Weights of a small mixture-of-experts language model, trained from scratch on English Wikipedia.
Training: a variant of Adam for the experts, 5590 steps.
Below are experts of layer 4 (counted from 0) of a mixture-of-experts language model. Rows are named up (a neuron's input weights, with its number), down (a neuron's output weights, with its number) and show model dimensions 128-255. Each number is 128 + 32 x the weight over its row's rms, rounded and kept within 0 to 255.
Before each expert's rows: a language model's description of what the expert responds to. This comes from a sample of Wikipedia text that the model never trained on.

# expert 9
What it handles: Punctuation and number tails
up0 [104 123 150 152 151 125  80 122  99 131 224 165 133 144 137 127 176  94 199 115 142 131 145  91 136 178 125 101 157 154  69 142 158 187  56  70 109 142 163 130  97 145 122 149 116 106 109 123 185 126 133 111  83 113 127  61 116 127 101 164 105 135 144 101 137 144 102 139 133 137 166  91  91 134 130 131 109 131 119 140 156 111 138  63 183 107 157 160 117 108 107 128  46  95 163 180 109  51 173 121 143  96 101 150 132 108 130 129 133 120 115  75  61  95 115 129  84  74 119 130 123 164 146 171 147  92 170 131]
down0 [134 170 137 155 124 123 157 121  87 108  71  42 102 114  87 121 117 110  89 155 142 123  93  89  67 129 130  98 150 114 154 117  99 109 143 119  99 158  66 145 192 119 158  99 101 179 176 148 129 144 138 144 137 128  82 149 185 129 129 178 147 114 112 131 160 140 101 111 171 145 159 119 131 122 154 122  95 111 121  97 104 149 114 183  81 123 136  94 130 110 132 139 147 109  92 141 111 172  93 134 104 115 121 157 149  78 161 148 107 180 159 123 135 182 160 104 165 166 112 178 131  91 138 135 114 119 138 123]
up1 [144 115 138 137 140 115 153 130 139 151 130 142 123 131 138 167 143 169 146  86 125 130 173 150 188 189 209 149 126 113 164 123 126 126 116 169 121  95 188 108 130  81 163 119 164  91  96  88 117 136 116 106  87 137 156 139 150 111 179 134  71 106 151 138 155  96 137 133 160  82 145 107 195 119  99 135 145 106 113 126  95 164 141 178 167 104 158  91 204 100 161  93  73 121 141 225  95 127 102 134  82  98  74  76 113 106  36 171 201  90 120 144 136 158 134 136 130 190 131 169 124  94 130 104  93 174 149  90]
down1 [116  88 116 106 113 152 129 164 217 161 142 129 100 123  89 124 186 130 123 162  46 133 196  76 159 117  21  97 122 124  84 167  99  95 142 127 163 117 146  69 137 158 121 129 158 104  81 164  98 152 201 130 164 105 179 103 144 174 135 154 125 142 151  95 132 120 129 123  98  94 145 150  62 139 157 152 117 123 135 136 171 129 150 135 140 182  41 136  97  75 130 196 144  90 112 113 105 115 117 138 136 126 166 134 157 176 127 173  38  88 159  93 102 107 119  87  94 102 163 151 206 108  83 111 105 105 163 101]

# expert 22
What it handles: Infobox measurements, coordinates
up0 [105 128 123 186 114 180 151 154 132 145 103  96  62  73 127 163 131  96 122 153 157 109 143  99  99 152 110 159 118 131 123 135 132 133 146 159 146  80 133 132 127 106 163  95  76 153 162 147  68 108 157 146 148 111 122 160 171 196 126 122 134 110  84  73 158 131 198  94 133  85  41 132  66 136 147 133 156 113 101 120  58 135  93 156 139 140 120 113  97  77 177 101 128 126 143 106 163 127 161 185 121 128 146 108  81 152  64 157 101 196 132 126 155 104  67 150 198 158  94 104 100 158 156  81 142  72 111 220]
down0 [205  79 125  98 151 139 124 148 157 148 205  49 116 186 110 124 155 139 141  45 103 112 142 157  84 151 127 119 145 171 160 137 136 107 177  59 132 110 125  84  51  94 200 116 187 169 165 120 175 123 192 151 139 149 152 112 107  99 126 128  91 142 108 108 100 162  85 121 151 183 119 138 129 127 106 141 168 176 152 162 166 180 129 154 127 117 112 179 148 162 114  97 109 131 115 104 156  73 101 101 142  81 139 141 172 118  99 120 160 129  36 135 110 114 179 180 123 139 111 189 114  99 149 122 124  91 122  95]
up1 [172 113 131 175 125 125 130 105  77 148 204  98 114 132 124 137  80 108 190 113 140 131 109 128 120 138 124  44 112 163 110 169 144 146  93 114 125 150 141 141 100 107 153 177  94 123 129 160 131  90 104 180 139 150 140 122 152 111 104 110 110  66 122  73 126 134 190 124 102 100 166 134  92 161 138 132 146 176 160 155 100  77 158 180 198 116  72 101 174  70 112 148 159 193 141 145 114  97 187 178  78 122 151 143  83 158 112 104  92 168 104 115 170 158  99 142 197 201  80  85 140 158 179 150 167 155 144 151]
down1 [117 102 169  97  78 104 122 144 151 190 168 149 120 144 166  93 132 133 124 133 112 126 124 155  73 112  91  75 107  71 102  72 161 121 160 130 201 150 152 144  66 103 120  56 159 200 102  96 112 120 123 128  99 139 137 120  68 114 113 151 117 113 103  72  98 209 115 106  83 148 137  93 117 128 125 174 127 103  83 155 136 117 119 130 134 121 106 202 137 126 122 174 171 160 143 121 127 129 130 144 161 114 129 105  98 143 139 108 174 170 168 123 135 194 140 140 128 140 158 148 154 146 169  65  90  89 136 168]

# expert 28
What it handles: List commas, such as
up0 [135 166  93 109 133 109  58 105 144  69  77 115 112 177 119  96  98 133 229 175 121 115  38 167  98 157 125  90 169  87 129 107 136 137 121  77 118 155 104 142  92 143  63 115 129 114 152  74 144 109  87 157 150 110 146 148 161 149 141 129 132 151 139 100 121 129  89 120 157  94 135 119  64 178 134 133 168 136 141 103  32 119 147 159 100 187  83  97 137  90 145 138  97 145 148 126 144 102 171 151 145 139 149 132 153 145 104 122 156 127 102 126 165 130  66 119 192 148 107 187 132 110 158 117 139 154 136 131]
down0 [124 117  96 172 144 158 177 150 110 130 114 109 121 169  98 137 213  89 187 121 145 159 135 148 100 113 181 137 148  87 123 131  94 153 144 147  94 157 139 115 109 195  89 134 109 122  93 137 102 110 168 121  99 210 185 105 153 136 105  64  97  86 162 136 124  95 129 134 141 143 106  92 107 102 139 129  76  97 127 105 164 152 108 122  32  93 127 138  19 148  77  80  94 102 183 135 141  99 113 103 113 152 119  56 156 117 140 139 157 158 117 113 129 194 181 116 161  51 127 127  91 134 188 121 137 159 169 136]
up1 [ 77 113 118 115 162 152 132  86  92 151 137 105 115 104 115 142 146  96 135  99 136 197 103  85  82 134 129 139 115 128  65 140 206 169 135 106 179  80  95 130 144 117 157 175 139 125 115 149 116 142 101  73 122 165 114  95 130 120 163  66 140 161 123 121 184 131 101 171  65  99 150 150  95 109  77  95 107 132 102 190  97 187  96  84 135 128 118 135 137 136 141 159 156 138 128 104 176  82 117 109  89 142 180 145 110 127 122 201 115 110 145 124 161  38 123 122 164 167 172 171 157 170 104 123 129 136 156 122]
down1 [125 190 144 123 118 155 153 141 164 125 168  78 115 136  99 160  48  70 137 125 179 103 113 150 112 147  85 117 167 111 128 102 108  82 118 141  57 171 117 138 157 104 133 144 116  72 120 124 129 157 168 128 141 122 140 169 158  95 127 209 109 124 105  92 151 134 166 136 171 180 160 128  95 137  96 105 184  93 156  97  94 176 138 246 100  88 139 120 182 124 130 119 128 136 139 140 106 104 108 176 148 145 166  41 166 126  91 103  96 141 127 185 143 158 123  99 120 125  79 172 175 125  82 108 141 124  85  99]

# expert 59
What it handles: Clause-ending commas
up0 [ 92 154 116 150 129 139 136 156 125 131 105  72 152 157 128 137 135 127 152  89 160  98  96 124 133  81 136 104 182  59 153 134  92 158 167 110 105  97 179 120  47 190 133 125 107 145 121 107 203 104 112 145 135 142 144  74 205  73 102 135 221 122 172 143 162 162  96 170 111  86 166  98  77 133 140  49 128 199 153 136 119  80 123 147 207 103 120 156 172 131 116 104 108 153 137 203 135 109 157 120 101  67 131 136 142 182 128 121 120 172  95  88 160 117 118 143 121 148 129 116 134 101 129 152 154 145 122 169]
down0 [122 101 115 122 158 116 116 128  87 163 122 133 138 109 152 102  98 121 149 148 218  85 113 120 122 134 108  95 165  86 139 140 140  78  91 101 191 174 119 106  79 173 132 121 133 115 141 106 153 103 131 191 137 105 130 102 107 165 127  95 201 116  95 151 188 182 104  73 108 119 138 108 112 103 155 115 106 149 105 121  74  76  94  71 135 146  83 151 130 128 167 180 139 165 132 162 115 158 138 122 160 150  97 141 151 176 116  89 116 151 144 112 120 121  71 124 113  99 201 161 116 104 130  73 162 143 147  99]
up1 [115 152 118 144 208 151 125 129  90 164 139 102 131 153 128  85 112 122 147  87 134 125 121 110 190 118  70 140 188 108 111 149 131 102 193 116 100 116 140 139  46 143 119 122 124 116 136 146 117 103  95 142 138  89 123 103 198 138 125 170 147 136 101 133 138 154 113 135 113 155 174 112 129  78 137  93 119 190 172 111 148 104 105 156 171 113 151 147  92 133  83 114 112 170 131 210 143 118 190 101 139 109  93 112  87 170 103 235  88 126  69 128 117 116  95 158 138  95 128 141  74 121 112 183 126  99 141 101]
down1 [102 125 135 188 165 124 180 159 133 175 155  77  89  74 109  59 152  88 103 148 170  82 130 144 110 118 118  89 136 100 158 122 115  83  83 114 115 183 139 122  95 149 158 140  70 147 169 196 190  85 115 160 144 140  94 152  84 119 106 150  96  95 114 115 165 128 132 100 135 100 145  96 132 137 138 157 151  80 121 131 116  68  92 110 173 147 159 194 115 104 106 111 106 104 122 167 124 122 124 130 140  79 155 154 190 117 170 123 172 165 114 164 121 147 158 138  95 128 144 122 145 166 108  84 141 155 130  97]

# expert 40
What it handles: Surname beginnings
up0 [ 77 147 129 148 123 134 128  98  70 128  92  91 144 155 187 150 102 166 158  96 164 132 109 109 188 129 171 118  78  32 119 165  92 161  84 122  97 120 113 206 115 123 149  78 136  82 112  69 208 176 145  91 106 148 142 105 151  80 134 164 169 133 118  84 150 122  80  67 140  62 124 148  79 101 123 120 172 165 163 104 128 133 103 127 175 120 168 129 134 134 116 172  73 108 198 118 126 114 172 125 121  92 110  46 146 183 129 115 130 132 133 107 140 138 166  95  94  83  90 127 106 123 135  97 111 138 132 116]
down0 [ 96  53  97 139 149 107 112 126 208  92 140 140 112 110  86  88  87 106  90 124 166 104 168 114 113 125 130 140  68 119 130 175 179 144 138 139 102 148 132 102 129  96 113  65 202 190  89 199  74  94 149 196 133 152 134 196  70 145 172 112 109 185 151  99  78 173  90 195 135 126  99  99 128  59 143 147 141  87  96 167 117 172 100  85  99 166 143 134 122 102  87 144 145 194  90 111 134 156  95 143 166 179 134 125 122 165 127 145 106 143 143  81  91 119 133 109  99 129 144 128 137 148  94 106 184 126 146 118]
up1 [125  89 111 121 119 110  81 128  77 134 132 139 103 155 137 122 165 127 113 107  68 140  45 151 146 206 130 125 118 152  54 102 136 152 118 180 105 121 142  81 119  74 248  93  53  98  59 132 143 133 146 135 100  88  78  95 107 150 110 156 179  67 131 122 146 138  39  96 123  91 104 121 170 150 150 158 145 148 145 149 135 179 141 120 122 157  86 115 128 126 151 156 118 119 121 141 121 178 131  75 120 114 141 146  84 142 130  93 138 159 141  80  83 190  74 121 212 158 120 155 170 104 143 141 115 141 139 150]
down1 [114  71 108 130  68  61 148 124 100 160 110 142 241 155 118 133 162  99  71 146 111 141 142 146 129 118  87 124 140 151 143 105  95 134  90 136  82 111 163 143 123 141 158 132 108 116  99 141  91 170 125  88 142 148  73 127  86 133 108 125 130 107 130  57  99 139 160 160 179 181 176 174 199 113 164 150 182  67  96 145 167 133  91 135 148 121  93 128  21 126 168  86 104  96  94 118 130 124 128 152 222 139 102 129 136 181 135 101  72 117  77 155 116 133 123 152 165 101 145 113 137 153  88 165 122 131 151  70]

# expert 18
What it handles: Spaces and open brackets
up8 [ 89  79  90 169 150 124  94 118 132 115 117 127 143  83  71 176 133 186  61 122  79 164 138 133 138  90 142 174  79 141 110  34 134 121 148 136 124  60 138 131 102  80 144  91  82 113  97 118 134  95 159 190  94 110 141 138 143 162 115 153 147 123 111 166  96 151 119  99 138 173 126 127  78 136  92 138 126 184 128  82 184 174  97 129 142 187 166 145 113 156 143 151  65 146 131 136  89 130 178 144 169  92  91  74 132 119 159 116 166 193 121 140  63 124 176  78  99  82  79 101  69 113  85  98 133  70 112 147]
down8 [103  77 134 165  99  85 139 109 193 140 161 130 150 141 174  40 126 106 126 110 136 117 136 148 155 183 153  87 137 118 138 143 172 122  66 143 105 103 170 116  80 100 131 162 158  87 165 120 137 144 145 123 164 126 130 139 105  95 131 114 151 143  61 138  86 127 107 142 140 111 151 103 111  37  75 147  91 140  64 121 119 187 156 157 118  81 132 175 121 139 130 163 115 168 212 142 186 123 150 133 140 119 125 146 165 100 139 115 151 137 130 104 140 124 159 144 109 140  86 103 157 154 101 103 148 125 137  88]
up9 [190 174 129 117 118 169 168 128 154 178  88 158  78  84  88  99  79 154 117  38 125  93 120 148 152 139 177 124 110 116 166  96 136 154 111 216 115  68 150 137  82 113 163 130 144  87 113 133 150 132 133 132 106 135 102 103 149 137  69 107  70  96 118 106 137 150  74  59 165 143 160 137 153 159 186 198 151 156  80  96 130 165 122 149 154 146 151 167 125 158 153 131 178 128 169 139 128 111 171  53 159 180  89 122 127 114 124 133 117 149 104  99  93 117 140 142 111 167  66 135 120 139 130 209 139 150 108 102]
down9 [117  97 141  74 155 131 144  89 144 172 121 162 155  70 102 141 140 170 149 131 125 123 188 125 179 113  96 184 129 137  96 172 155 146 139 106 158 171 106 106 193  90 152  82 144 116 147 165 151  99 122 108 139 134 112 163 180 108 123 151 103 120  69  57 155 158 121 137 127 103 147  99 171 122 146 109 130 123  93 126 128  95 144 151 167  96  89 102 153 113  38  98  65 141  99 176 114 208 124 108  86  95 162 155  68 177  78 147 126 164 136 144 101 142 175 168 134 152  88 174 131 102  97 104 143 141 166  81]

# expert 20
What it handles: Name-closing punctuation
up0 [155 141 128 121 138 131 150 125 165 164 121 147 140 110  83  93 175 159 119 100 147 138 113  96 121 140 202 117 110 132 111 117 140 146 105 173 114  94 157  90 135 142 131 126 130 123 151 123 143 156 129 105 144 166 106 100  56 117 145 155 130 112 135  63 185 135 152  99  88 139 107 163 146  86 129  78 155 171 128 111 138 147  82 138 133 117 165 161 101 123  98 192  94  90 178  98 131  94 141 152 199 123 140  65 141  77 119 124 143  94 156 112 129 177 102  75  88 118 170 105 116 168 118 146  96 128 117 126]
down0 [142 121 111  67 134 185 164 164 134 132 153  98  68 186 127 165 151 102 133 137 103  81 156 144  52 110 183  90 137 101 170 104  80 121  83 154 157 137 215 117 178  97 148 119 132  95  74  88 191 183 129 160 139 123 130 115  65  75 134 103 112 113 149 137 189 125 141  87 170 147 130 135 174 182 117 152 167 132  89 135 142 104 136 133  86 114 121 171 171 191 125  64 144 134  60 150 126 108 141 145  75 115 105 152 126 162 143 112 118 128 151 132 118  96 123 141 140 117  83 162  87 159 169 139  99 121 119 146]
up1 [134 140 147 120 176 128 176 127 154 201  90 135  70 180 136  63 139 111 103 124 122  85 133  83 136 159 110 122 135 108 125 132 138 139 153 161 137 127 178  69 107 134 145 182 133 131 116  53 120 148 128  95 133  90 148 126 127 138 156 136 166 138  84 162 136 136 146  73 144 157 104 106 148 107  59 136 122 103 136  60 112 136 101 172 124 132 184 177  73 135 164 167  47 148 136 153  63 123 128 128  96 139 160  89 174  91 102 105 196  41 159 150 142 150 108 123  53  92 145  92 124  96 158 110 109 186 139  73]
down1 [131 137 177 144 137  99 189 135 125 121 152  90  68 173 181 110 108 174  91 106 110 103 140 138 117 125  66  91 120  67 125 168 120 138  90 126 117 199 119 102 142 124 104 123 191 151 161 114 132 138 147 106 173 185 118 142 201  59 136  89  82 152 135 103 172 143 193  75 110 152 136 106 205 173 111  75 203 139  97 136  80 199 155 137 110 142 109 130  98 182 142 103 118 122 106 109  92 120 135 150 147 121 171 112 151 150  98  74 103 143  92 157 117  91 132  89 122 117 107 141 182 105 147  72 122 131 142 128]

# expert 26
What it handles: Word-initial fragments
up0 [150  73 112 134 104  99 110 118  87 118 148 137 152 133 132 189 114 121 164 119 125 134 101  93 123 140 142 128 156 122 118 106 147 132 121 181 148 163  90  80 141  95 104 119 137 141 143 100 119 148 112 100 154 117 134 128 115 128 229 127 148 128 147 210 107 123  73 113 141 147 133  89 111 191 114 100 175 121 136 114 139 152 114 157 124 159 147 115 150 128 111  90 156 157 121 164  78 151 145 159 159 110 129 131  83 158 111 182 155 120 101 133  66  72 180 108 166 162 116  85 119  89 159  82 138 158 105  40]
down0 [115 141  91 131 123  81 172 144 154 131  96 167 137 156 151 100 170  96 136 166 108  82  80 151 128  77 118 135 100  98 107 110 146  96 167 183  79 144  92 145 184 138 165 101 112 122 150  86 142 113 132 106 122 140 199 155 134  98 158  97 105 142  87 100 123 153  71 156 143 144 107  74  83 119 141 129 103  48 142 103 150  95 111 130 150 114 159 131 138 110 136  67 199  90 151 118 155 125 154 116 115  94 179 169 107 179 118 160 148 151 120 155 126  90 150 108 154 160 116 164 163 123 105 122 134  55 135 151]
up1 [144 143 110 132 128 113 139 146  95 209  95 147  97 125 161  92 211  87 149  97  92 145  85 119 146 100 111 178  64 134 126 125 117 125 158  92 114  85 172 103 141 127 119  89 137  90 131 136 165 141 148 119 150 102 114 121  90 130 160  98 159 135 136 138 175 101 119 154  36 145 134 165  69 144 184  50 210 173  91 118 114 108 126 176  90  60 100 108 163 161 160 132 204 122  87 110  86 148 151 121 134 123 103 121 167  69 108 100  70 131 171 181 197 121  77 113 135  99 192 141  77 164 149 121 133  91 183 102]
down1 [157 157 114 191 123 115 131 172  75  99 109 123  67 115  52 127  90 157 152 155  58 141 114 144 126 201  70 154 177  84 151  78 128 123  98 144 128 156 119 141 110 128 173 139 138 135  98 110 133 156 125  91 164 107 107 104 152 162 149 130 169 127 150 114  92 144  98 109 127  80 152  91 143 114 137 160 150 246  92  85 184 140 153 117 160 121 148 150 116 127  69  91 114 128 129 168 113 168 154 123 158 133 134  77 114 117 117  79  97 174 144 134 121 178 129 159 124  56  99 140 168  87 172 161 187  81 100 132]

# expert 47
What it handles: Time and place phrases
up0 [145 155 166 156 140 129 121 107  98 140 130  79 110 232  83 108 117 148 105 144  86 115 185 144 198 110 102  80 136  99  71 157 159 117 121 118 167  86  91 131 115  60 167 135 105 142 130 195 114  92  98 106 129 112 134  82 115 124 144 100 175 141 137 118 154 125 126 142  77  96 139 145 167 111 123 172 137 131 148 131 148 137 121 129 135  92 169 101 126 181  86  96  89 109 140 155 160  85 101 127 124 165 133  83  87 137 107 142 182 107  59 106  87 153 144 105  79 176  95  53 119 145 152 178 118 144  69  88]
down0 [108 162 193  67 168  97 154  95 128 120  99  92 140 163 209  81 101 162 117 131 104 177 165 126 120 155 156 161 161 115  88 152 120  92 182  79  66  89 147 108 159 118 105 144 161  87 186 107 117  97 196 135 103  94  89 141 111 147 159 168 171  86  95 111 127  59  88  97 135 142  90 200 103 161 141  83 138 204 176 129 102 124 148 129 126 162 119  91 152 129  89 160 129 126 112 100 137 124 138 111 121 116 132 105 122 127 122 145 163  89 105 138 139 125 116 124 145 137 172 141  88  89 143  88 135 139  97 161]
up1 [137 156  21 120 170  87 112 101 123 171  94 126 115 126 150 186 157 157 159 167 123 121  95 166 133 113 170 129 136 147 130 116 145 137 107 109 134 170 157  92 175 147 102 126 148 110  89 168  88 132 188 161 113 167  78 100 148 108 147 129 100  98 154 132  83 149  89 119 153 192 117  79  91 136  75  93 167  78 134  97  83 109  86 123 129 169 128 165 216 202 158 158 116 159  99 128 136 161 136  97 191 151 111 132  84  90 124 128 102 134 122 128 107 126 135 179 161 158 105 193 182  95 128 102 190 166 159 110]
down1 [152 102  58 119  90 140 174 130  79 149 124 132 124 132 141 184 157 142 101 137  88  93 105 145 155 159 161 147 165 109 195  34 162 123 184 116 176 165  59  81 155 129 160 178 136 106 117 114 107 111 126 111 139 122 101 168 129 108 149 148 146 112 111 126 124 122 132 176 112 158 104 107 154  92 127  81 145  86 154 114 181 105 172 133 147 132 200 125 125  84 143 193 190  97  97 155 143  92 178 138 152 185 149 129 138 150 176 100 134 163  99 128 128 137  54 156 117 114 107 166 121 191 129 174 128 107 117  52]

# expert 30
What it handles: Table digits and punctuation
up8 [128 113  74 151 138 131 143 144 150 177 163 127 118 126 122 145 142 167 143 129 132 151 162  56 158 171 164 184 103 159 105 143 130 182 152 123 101 104  89 123 167  73 176 124  59 146 103 134 144 132 112  46 134 116 130 101 113 193 128 163 135  95 124 156 139 114 139 155 117  71  87 132 138 148 116 168 146 180  79 116 129 238 122 122 130 100 176  71  89 161 145 139 139 142 149 166 114 153 139 152 205  84 140 159  91  46  89 152 106 144 139  97  79 181 135 139 125 138 142  91 149 121 144 104 124  82  79 172]
down8 [119  99 121 153 106 169 188 140 130 174 132 138  99  97 108 127  93 148 148 128 125  92 164 178 105 108 104 125 126 138 130 135 122  83 202 103  88 165 158  74 164 129 110 165  72 170 145  95 179 102 129 135 150 139  95 153 141 141 104  97 159 140 131 170 147  87 140  76  93 136 121 129 163 147  92 127  89 145 110 125 168  71 134 115 141 115  84 124 127 132 108 124 111  99  78 155  72  93 128 129 169  76 136 158 162 100 161  41 124 120 107 146 137 150 176 162 135 118 161 175 163 111  52 149 105  57  62 140]
up9 [145 109 153 133 145 205 114 108 146 118 116 185  71 120  95 112 189 127 177 170 121 150 135 150 113 156  74 107 133 153 126  74 119 143 122 161 109 139 152 132 134 164 168 155 167 129  88  77 102 186 104 156 120 119 148 157 132 201 155 101  55 118 110 171 106  83 129  94 145 152 106 128 141 112 107 134 141 117 108 118 126 196  98 139 148  94  93 169 123 121 113 159 126  57 180 128 115  86  79 129 142 179 195 169 132  84 143 153 119  87  64  97  73 202 137 125 110  70 133  83 100  82  87 160 124 129 124 109]
down9 [ 80 119  91 111 106 115 156 133 112 116 157 157 136 144 161 104  91 119 138 107 153 110 130 138 153 155 115 144 104  97 118 152 107 172  97 130 105 127 138 134 180  84 113 133 198 113 127 123 131 148 136 111 162 126 110  78 161 166 136 144  79  72 152 164  97 133 131  69 166 119 143 154 140 146 120 132 123 201 103  93 136 137 157 170 105  53  79 151 141 111 146  93 107 140 190 143 184 131 144 104 142 161 218 152 100 134  91 101  88  64  46 145 120  92 106 109 149 160 137 118 151 152 160 140 112 107 109 152]